config.toml
n_layer = 10
d_model = 224
n_experts = 128
experts_per_token = 4
d_expert = 64
d_shared_expert = 0
activation = "swiglu"
moe_layers = [0, 1, 2, 3, 4, 5, 6, 7, 8, 9]
router_score = "softmax"
normalize_top_k = true
routed_scale = 1.0
balance_loss = 0.000258
balance_bias = true
init_std_router = 0.0281
lr_router = 0.000241
vocab_size = 4096
norm = "rmsnorm"
norm_eps = 1e-05
tie_embeddings = false
optimizer = "soap_variant"
lr = 0.00554
beta1 = 0.95
beta2 = 0.95
batch_tokens = 65536
seq_len = 512
train_tokens = 367700000
steps = 5611
dataset = "wikipedia_en"
Below are experts of layer 4 (counted from 0) of a mixture-of-experts language model. Rows are named router (the router's row for the expert), down (a neuron's output weights, with its number) and show model dimensions 0-111. Each number is 128 + 32 x the weight over its row's rms, rounded and kept within 0 to 255. Numbers have three digits each.
Before each expert's rows: a language model's description of what the expert responds to. This comes from a sample of Wikipedia text that the model never trained on.

# expert 8
It responds to: Mid-word fragments, forms
router:123160139149154101168038134147132112150161185133089155175179108112125127119107136149150160122153106051133102146067139145144114134070176091135102175162135142135091184154106135081136117158108107075083084145137126161153171165154163122127132108146098114101137170098146183092085162140133124172138099133045201111129105107096195132098116090155
down0:127148149126135114139141154122184089130137134119131128142121113117100140159111097114055178101100207140107089117101097169171141108153064137147160173107119150111122146175127082146115119090121174151121164139112116147136146177113166046103121085158153145158079142126060080093126140156095177143182153149137177153046130119060117167106125103132
down1:149171076123127129207077151150140078087115093152106118096142176108108153110105099127145155150103119081137124121121122136131098141112157001121073093107107034119154138140129175146168140136132158190199117134141168115080083127147133079150104138094112138133177134064114128113173122098122119150111084099150114152149151154112109176136157115134
down2:107108120076113087119128096078102125139113118140112107153168154182212168116144122157135120099113181117126127169137070091116143081153091122124158078122166070113105126117112171162130155076072129187139108073118109156120116175166128138078075160134187058153115132130130123092170122136118158122145142092178074138135141128132108159128158040159
down3:136140153063139133113133121194138180130116126119156114151094081117096123107157105112118115166175064163109148118150128113154071122135085136171061167154139117138202061110153051081144172137149133159128127167119156154072187148114182169113164127166144118105121093148149132076112194187120103100108109169105121184123108131116102144060111096134
down4:112137103155119191081098105122136128127077115122124110159118167102099144127156171120136123113099109163135116176058115107106119100161121142165087189127077172145112130139073129091106115136091104100170129113114098157130178132155088132178141190096210124158119069155139134175146166081142162154103189103119099108146107118093179161181102128160
down5:136196124112116159122142090094130112111068155094092132112114095069135167134156145115113131156120119121134128085117087130146149185083161134150148173152125155152216170126152057112142153121102202175112102157145144131142135175134119087111096089091050158151132108136098104116132133160169121116108176089132122158044099132102149136133105199145
down6:123111131168162150160129146091145071133139122136105139108078192109122158146150117098127111127107109122188109138110102122119115134139112089103135139127100177159092087159081174104117169078152143155131185088123131107139106154093155121190126172120100118157146106148103104118089185181103141095144094126120160131128159142088135093075135122097
down7:102136126167132094136146161154205085112124059052172125124135133085150109096175141134117128100123126123097134159100118113178130067107159088149165091138162133143106170152073117097095116133154087108119179152175166155118102102154124160180173134154158157124064170061089168108123164116092099133163144153146153139165096105089104174133146153207
down8:151109131123164148156124110121152136074149080140142179125150154156143182148151150165095146115170155107113145091124145121121180144145140111208110170067133173166154055130210155143118169120147095109192133146144085112137073102087152156145148056085144177120130104121109128105178153109162146136099140190101140159152119113046189102129147116139
down9:132104151161140108153120153109130150081156117129076171172118164129080172126137128100105108175101203225102149118118076140154163144131141159141129150099118109190073111101145093104137081141110132107149134164138151100117081130135159178144068155138086086154124096103137116150119125164104086095143124097129123103175117092132120148047199117103
down10:146119094134153135143117127073054148073163116119133139046105211122109128105100055106121145174094147119115114109155090156085113128108134092169150162095119071140122134138106132139122127143206093172135126124149137096182121119148158107097172109166094114133175129166159175153080122123127125148001064117132125088082147147111113102104099152124
down11:176142123197156185097145138142096086030182099139143158140149178109172137093135137098123113138128141134159167159123108150131123124088131116138123149051159099150119174145135088103182116159143128135108097095115181136165131100198091093111119089136105131145218128125141062077089171125141116077135069125026180129150115096087114158154134079108
down12:158127136101090096160176133170094103135111067148064102112170077172116109190120156114119154083136115111135119142100149109113124153100085125168209088121094136151088174084119131073149148128119082106166115135119172103096117114076138116143115200133120150114112163166155080104109101151139149133123147100093146161135136120150196207145087137143
down13:069107158186130201144127136122124088000141139120119136103091169143077105152112157096120144110051164125174166139099094156124063107144111119135107091070157132123127099075150163091120157120154140153159083130139082105131121128145075166107172182119151116130193180171136096151141158184124114085138111111079146096172138157106101176137116122136
down14:059133172122100087144165139114129092040171179130155150145094102169083129113129128123114127102157126090086111100173173131127096141165149135112117118124151200126118220170117156127131136111143133131107156136108084200109106129106102080153150137159175050144161107048103099135122132182135166137082144120109158127076136096143158088140099174146
down15:130137158086122125135209123148106128145101162090158121118132161103172162093096144145153088160171096113079167171120078158146200180134129120082092040141142107133127074150124175145111169166192174153123095178124082118108143110113184106109175162143133153125187134141086106121136102191096069123146115083156135159102106110117151179152161160115
down16:116090146117111085179159138096157145098163130152123162151203153129063160209137187129106155090088085175109083094070145147165157109120177191125140182220152164177041132191111135192105146121091152145153182132148139137156139132125129101102122163109118144122116168137095100078131126143102159155081116094092203159091100109119130164146152106155
down17:158120101135128128142131111133067102150129128161135078089149134142162125084196082083170097141100130098108115168095091112112090074131156114104131097167142140142108109125119143140152185141110151126089111062159125101144095170089159177143140129098182173170173101112085082142106127121070166151091123130151157134093101104179114155084073072119
down18:161103137076080152139177088084121123097123150155148187179101149086112122165137110154122141100162121128052135083118101083089142105139123103128151062115187170133107150177106097154184185044079123120171092089087106181128145134108090147171109105156133143103057106077103170157141132112123090109102137110131121159145065097162078143083129118158
down19:107116141133175118122067130119124055063104090103083124096123130123128166107125135151108108075121139093085096174135152096082117084084114098121123111136097164109085067097100202116148143087143142059136062131131191118105166156138188156159079142174153068122129070121132143117111063189171207142156161093133143123085086140129097200118140138085
down20:105107205117126153167106095104100124134190116118108119134107106075150136135084089106108163108087213142137146094042118099115110133127066181114107127149099120111111129124178110107180147139152126138147095112128135106143143181121112196136079136136178112090136194157101117113172163118148152145069035153136139173099132136160161134227118138091
down21:086107126082116096115135077121103128136134111078118149105176094168115123131123147090096098129164103143094167129092170217146077096180104072054162133132152102181132135132118092172109126160069117158160159136089120181126114128153127095145144154219154123125108171122144184136131110154143155132133186114072208121147175158143175109125098104130
down22:143124100142106122063126090116150095155075093099113138066129151096113121137163165092169168133101137191115146183130131139129080103094112113144118093138179151111156127151128135152151166175111098141151120122118123198079144086098176158128091094112142123154104107146101068135098085104075097066100076166132159172074216126171129149082150149081
down23:124173165175112162173105147109082130081087085119179141135122186114097137139162137126139102163153106113125209083131103129126116118131125102155180136091124147102125116071123132176146140144138100119106138109169138076125114179131170164211122151144157117066123130085131111097152108169148118102132135148145090147215117081089106057142101141165
down24:127153045105082060099126140175061134078143118079148131109055119116119130064119159156070071107173116136075143135183118079140086095063111095133098135119068139090148176138119161139154115140126180152159117144126095195193163097130061177105110140148146122142126122160169145146157165138143054109132170150117159073160129198146143171134092152157
down25:167070139166056199074116126090091134159174138162128179147120093080193108113144215063183092124075199121112184155131098151109077147138172121078126119102151119127123132192172107118148128122147148160174122094133151171112089173116092114095158154115145194128150149143137139103074132108139119082122043145093103096139097165133130117149096132158
down26:159123096101130114082134090169134139125081169162074173112036133135131127148157098094166147091145077162183093158088117146141177174110115161137124149127153066109166156162169108037110165116120171175121131127199127141094081137183072158131152149157099181118143134157114111119140112141129086190091131106128125136204101194109156080096115174128
down27:116094113146149141097084090111188100131156098121132081133127048113116101105116095111111120078150112160139096140162128139144140063117140074111086132152149097157162140068141128165099141172094096141129180190143174112159070102114056166106117141102147136131104139106124153132153099131081087136151134147162088126127151075113112121109112106138
down28:080139121149144057142092111134171147147152099131143153104089126109124180142083121151067129109170129141136154142120118098125162122166131129054157118133151165119124096122125169169169188136140090138107133137153139121063100097122133112084110129084111144110065160088172132130163111150108119106092101178117161083113109106133105111100162167169
down29:115104082137079141133102127140116122146120120181116123136146127148133121087157147101167142128120124170126154180086131121125146168122149134210110128121159097140120093104124113047111116180076167183142167201163093116114090092144138195144167075102170147155073131185075132176138153071053131047135114101159175142159101072166113117118116115128
down30:131148133166131137075153104168144089086125087126134138110109181113125169135174107130168127138123135143152155172164146114119144168045159138088127131076154091103127130127116163145145065129154087136153116119120122157000178121123083183150146125099150139098138173226143078148164055150132158095166123107161095117188182121138084086167141127107
down31:173116122114123100128097140160128116100126124117131156104152144134158068128187089085119159107123150175084192115117067083084097117114109151140188160194070091107132145072171060148104122097070071126085152103128150093099123151120065114129170116109133077128142110129136104149137160171179139101068166141122145109131127094082102084106135121183
down32:111115112060127092131157142187137144132155131108143111149152112195119116109086171135143193116070137077086096110090078158113142098147121178135115146150129086147164102115183198130123136090041226075102145133158134100168124147129150110156106140088162128117091143109162172111162103141144128106195201127203167162164136113081149090112164146131
down33:151176135118125134104141104195144165179101115143150146142098148125126099132155132159123127136130151151144118099133200100136104111103160174159118166079154146166120154166121111034126128162141137102061165129127134132130145083156188121148138150105128140098176084081156120090100120121211123145156189088091121149127115148078079122107145128109
down34:122140115133102129155135131107065098144156142109109090134033087177109167134146134146099140156050174122120127129140132094133122118182139084125203142111127122151176087117118121142147052132109134153067105117150116101097139081147156130171182090152120126080139181093231179091092099115133164151131114070106156137073125108137193103157178137161
down35:089138170138136136109092105156128081156152135144114074058087134145171157159148160119152145097073152159119149149136093130126117106096132177086118134102119180142129076139086127133113128204089073136114132094152161127102158129107085160059164100119135126173150217129156158124092144105102120141170164113115095098170107097122150100165035089164
down36:097088114145123112125160047066145101180173131129149128190152134140171088135134036175141083159149085114106126139145107121122124120105178127091126191102129081117135102074153146098087187151137085192139089156079115119106107153137075094140112085119125092175124170143094166108153126126075094116154167124132119079106085141104123102077133201078
down37:157168117135091165116114083132087102095152154086140209132076084125134113135150109155156113156132148134162105148128093127076089212076166118142171098072156116161125072106136081109122169159116097108085060126166190153159128152107106097114079099149146108096126181156084102138054159109126135133159155087125090106146088153152108152142091202129
down38:082075129089084047131177083172143131104135154113064102118126148173124160145137128128116083108152083126145121138116118101097114107098115134140165154152210124136145162094169181060138090094149137140087154096157128082100179111111085171150169169117100142150113086113096087142101101129163102150144075096138157164175060125137128136152143109156
down39:084110148105162147178110059089131125134131085114110115108202143160096114166054206171136140118120136120111141119157119181079139106131168170108100158148175077159166091116159126160139109120120158177099137130168088180119103089077166103178080125151199128082141138084087176179115161123138139092114154090175186111143146110142109141103173130128
down40:149135148135078154169041173091156118076134113123099102223149129136226112160126092154089137124132130141125123215127150154165196092121090112125118123117108130182141132144162131156123118098055106115132139138131113163163158160115190179163079142117097152149102140097173151152130110113122107105156114112119101136132148089201117118138149115064
down41:181129096152129117113194168125144125105102132174071129079142127155103119109094128136092142158112195177125111143125116146151128100083172097134140131166138145106067071148127105096155107145149155138110125136168106170181131108149111063150103100100153079114184105119160108149096079084133118048128140172117109087168138146100128111151122165102
down42:111109123134121096104103117146066153070123124114105081159133112123086107058166117118089135153074101134109133164133109088088098128110140094154078123148154200134198114123141108043127151131171166113115164127084148121102139099096115146130140150088119114153053123162116138166103165211206125126129081157144111137093121078176113101092150125134
down43:122102188101142111126126179117098102078145073165096139112136105078051141101166068087150109155064086114100089184189133195119083169095094152133148175135116105118071077088139174154170124147130133136132110114163097187130093087119093182154105160149124149168077118173136132145093142119130121137133111145089138096118142075097134145124103130068
down44:059134138183101129166114142070127115148104113119134082140135150135106168123106087117101139106129115083114101120140113166146154131129187197153176157132150174087135102164126102140099108162138150146127087150146126133126108178104097173108100210088200096106181172154069068160167131114098126138138097125060122190077145139159107105168113115113
down45:122136101164119143136109072148127109110089126101106141152099077134142086111207095115143133141142111143154078160098153087097120171144156134097150120090130209144139081135115086190117159177085082088188137196105175109092111147130172106109102138137144159163112148169100108107112129179142089106134189105133079161136130103119077166128141160119
down46:166125135159153131141144105109124095128119167153102146114090120184129150107117110123106024096124146115194096110145128070155141102142073114136081101137125155104121168123098130138049075161147148093160082140164158108127112134110074160121141103132158081143150163122145091109160120114075073166076129145103157110181081152098097107140133101078
down47:111159144118133140161045037098126129127110113190170157176170145166093104157079113066129111181134133120172088093164115105157109108109103053129126110127149143118130108174133101138095112147131138084149163100149124186096125132134111137105168086180130134147139130149172185187109123161092113083104104142161141130084163143168102133144066129069
down48:105114140151137143131106114112142166143155176087108077138188085076117182104107119133116120096124084100093114158163117137088059142134163115125074100152143127148135162108122107146129174112082128045097132117150151124111174159165218124133110195110123117109099092114208160144122127115165133160162120097183114147178099100170145087094134113135
down49:099094127176150125131130068089157126155148098119089050105126122127116140161107089117086059074136091124063106103136108157073069155148108081100104080173141179136097105104122073095154131105121106160065133087157142131098153107115090054109127137072122120108134178104141095092143129113196151158141096137144122148128109088147113156089110132158
down50:111160126163137152158149144153114097117131136128105194140151138116134144092162153108130094067161129057103113113111109126050152107109124122104126177111150168141111141162140145104146103107126157128144187151170145111117115140093179143122123082120110095101176172105121073086144084047116124126118099161097138132137119130113115083124139099111
down51:098112117164073135124103081160125112109099103169141167157154138113174092154165077127102149165124137160170107151147073114066175187072161163086150142167079111089149102126117134159150120113085109177159162127117184061129145140120087135102108042181130159100117083132123100182159145127083132155112142211125100151119152119130177170143110128128
down52:157116113151131101183125086073155098116063111137122171096139138176129151069139085118102096129121169065172156145169134128109158145117147085125121100142141186134133119180104104141166106162150160140095165116031125118148098124185090137120123164099188170153140097084116095064185137126101098075121156108137123165132111086161103061140158135124
down53:154069168090132118136148171198073171178104179094093136110146100124125149149115127134096165086150180124148174096116134103145140097091132091134092180104176145110073209096134085147165101079135086086141108106088110158151114149170108120122071173151135036120200142084111155172130116192104160189136147151152155198140100115127118138163106075154
down54:134130133163085091065103092115091111119137119121108109132162120146156155089104173139122169177109154124037178072118091120173147117042163180161094122117123119101109153154147049100120113124105047107080116101113095137119153191183065115140082126097142134096149126123093140125110124145114139194085085099098147150126191152104111166093104115140
down55:159119147151127175133125112113121158138162161134112085081139184126060121101102164099201113146127104109144124130153105078109165056130148088148213149096121137195108143145122079100088152122074182119106198095136196113083171091183120167106107095131125144131071174115144129138159053123136131125152131122145120189133164128074113081072173182162
down56:138067136192070132190144099122112135113088099141102148139181097114172125148143092169188062122143102127120137161193091105150223097137111104085158169158085134128154072123109092180124153171097110097143111104157082151118123156178180118152166106157095162069102146132142142170099093078132077151178172111142181138197095105144159120175144131145